From a checkpoint of a small mixture-of-experts model trained on Wikipedia.
Size: 12 layers, width 384, vocabulary 16384, 53M parameters.
Experts: a sigmoid router, 2 empty slots to pick.
Training: 330M tokens, 5040 steps.
Below are experts of layer 9 (counted from 0) of a mixture-of-experts language model. Rows are named router (the router's row for the expert), gate (a neuron's input weights, with its number), up (a neuron's input weights, with its number) and show model dimensions 128-255. Each number is 500 + 50 x the weight over its row's rms, rounded and kept within 0 to 999. Numbers have three digits each.
Before each expert's rows: "comes after" lists some tokens at least twice as common just before its tokens as in all text. This comes from a sample of Wikipedia text that the model never trained on. Tokens count by the router's weight.

# expert 8
comes after: " | ", "1", "2", "–", ".", "; "
router:433556454542549482494524546487511617476431543395474365594519472486460533546480499406495439536437498379561581422483500538515494547512499547481482478535495350558508548533578527497517538586513532485536486548511461588483469529527534453485490531560491532531515554543489481363517493352571426553597589532493522540560454510485499443536499498462500568380533421395389553463505576486543476593530
gate0:430544567433552465498445536459533456433548567495538496513460546401536495520604482496460487539497576478661425480538511577551545511416429405393428472500641538532453485446445439439527491457494558512426482401519488477455553477515517533477500457479497515482519468500528446451573449537561525507500438496543451432453516504491557556569529455464456546496575522555470431491500465482525554497453
up0:479430497466468551492450504472486432512455442454549428546507488559409579487514438614554519541462494517538542561534516482472616464470455527530617459516564441528455512514504460504536563500536454460448509515606520532424499503478491563471488517494494608546493478443507463425535474501512524454520549546433420555541524503550534511510502509527522486526523492543478432385545615430511431509463
gate1:594596456529497482444509516525515479448426634560503433485583437580521599478519489452474569465512373476542566490448434414479526461516430439365540488417509463385441514555430544513561554544565559491500536521560504470560525615498499532444499552511457467511544569557578493442409477514499483562531513440593504461427531514465528495524475528477462588485528445551540471521483549590526500540464
up1:453487424518427509491477514512528511511503504486569572429458592481476499424447469471615419483524496596543457343460568499459442518466621547599543469453541420649501399536522493558537518578510481438507575493445463379433495480618552496562513554499497487497475510459488475497568539468444577468432468492451447469573443419508490457485551441495465486507453455494532463491522519581512428441481

# expert 13
comes after: " |", "\n", "\n\n", " |  |", "4", "3"
router:423591424506455518502554464520430578492424541522406487545453412470436555429508499459508552477430552421657473448468466454506515537447463559422540481445455439532498561540580479549525519515451502509553442430494454530538482537566475542527483489579481449541482452497472410409546546393480449586558537535533539584572469488532535461565505403497563613436517456496381526468515568479590429510497
gate0:487573560473486559483491501461453544502595462572505504494500595421507463470460548558525540409522534491511458490550487510498505559452451457552538516526548519432545626527476470499566503509610550465526478527521472489598508522526458579401454469523636474526421495594515570451527480491511511505552507436423453491531376509401430532519497539540440534515505483523407538501493536496552445436433
up0:426480446542545502537489457554544472439502476493374414445500567475467469493499521491438439487469461479514509501541508385487499595579470481578381452453532551484518525502518523457522552479538516447515466515453575492406411511448546514506544400492594495592533437464495524508581479531602422567483525566470458548501577609534552486563528498508483456436476476458444518482508440423516433420479
gate1:537474563546531489559484598516394569447537549519589512535511463455562493491536416534526514537481472417603518441456475465496519540537438422403553569531484587534499432492564473551565518507556529431459473478524445447494560541537490458421500474585499418549493475498510549395539517505433506483502456536492509417587515536501473533485510591443529455527534440518554480492490549520499513497477
up1:434476560509518475494475469409511442507455460580335401422529501520512528524517480537493435494477533480448578546536545480501575543612537461423477506533518591469499527505463483491590579498462536452550541526503592474538495443396503422533476603486467513518608599511539455533510523537478531557558522486594582567575599529536490500428449521507487464479459529490553422476511550547460509478424

# expert 1
comes after: " | ", "1", "2", " ", ", ", " ("
router:419493545567520478462493567465427582471435481472513483570584431461379566488538469472533498540333549442517551405432482536535444583480492582465521494511472493531540532565566486495548507572470454475545430544550492569549440490573562503542560550503422485527545477548508512438492485374422511534575575539521553500556465479549531400471525503533571496534499426402468522535501517505533493505521
gate0:468511481544589520497543485519524534429429563591482423434513437489470559429515402576590495540529555517505516423448468459503417454563477482425426542510444541536554451497527552569523535520534469411578537507610567550487415553481452504533530516435455475490533566553603558537529481451466513516629511512508540535550548445521423411484530520494487453534544477474440562495506425555553414470513
up0:502512536496508488517464481473516462502535516510510446571476547440532481493426441505444501452550528577442501541532529575559504514501497574505492489481478432456456353449395505499517497428586557489578512354496481499420526528500454423531521439569549470518524403435517507550568529488372504472390492449482529458486522524378501488508482547478502514543596588432514481551535526482532496567531
gate1:498520445585628535395524609514515489566473482492467470548478571448460535451483496597580486461565528539487582500417450535487573560419512602496575516530402490460523497639504470504531545566523481551500545471506503537404464541504448487511511515493511498518510589498546468495464578472541568462462532423520472471485499506496486571633413556559512443526515549472517472443489532425481484503511
up1:444575480488624436550607478453605464476576521480495507513499470461470557503468505529471454505426436505530533456461481557390506559429502480538542534539476508459528536533535446489566508528487546459508518449501481468388478563441601544474442489476383469532541463470514504528494635499466546597475546429512447473522490637525443507452504495473502460403463422513467474419431555537497520434511

# expert 2
comes after: "0", " |", "3", "1", "6", ")"
router:455541432573491469468542575523487581492458546437532420536473477498422604454511502444542532561525629416556559531471532585538512564475548521419521491424537470575485584487563472553556537568485567504506537536596488532487421581630535527506506505573417538510586491481457481435527476400492498458525554428454574611480446486493528491422551465516477561423540449526487543563516570461510408515592
gate0:444474448502521557393416499546431484571541539495441479520588541431493535444491596495490483482478450444540538448524557421491617527500599513463461449467541482474457440516544443531443492439431429532587521522469568458468452508499470434430518543560514549495464669471521516453556436494516419467508494529440557456410422485602494449574532502515635566586528492488451537515542486476381417529487
up0:527546488557421486503521547490519551497489440514516527531512501502500573410502547469436432519508505570503546538475460544499550571563419473466508459491486505483543537462446465493447453411552482572620383536582532489547537531549472363539569587394472527492516589462466517522503444514463488444416490462444589579469483494511516451530519523594440494466477554422449514548575491531495504478455
gate1:510392558563504478412502559651494492462451541431527451484527593560569568468636532525509530474486437458606494419505543469568499568465438559498535527455464456536500408484541456522456608554525510458445385532508459448530489501567463617451507528449479509402525523509479477463522436528423509496463513531467543422499450536463497423430553543489526489442499421497544475480489555499428576457537
up1:539583513612434528465681506618539483365539532575482559508435575515438463539525547473610526555496520490514578452599513567453491541510437452495530565474429509537560612534506501416399514452501506528449441489595525523483533490565499521466402526468502592545506564459553515543414479517458531445466512445426562504474542514486502552490452495432524546506454534510475611512478453563543599421556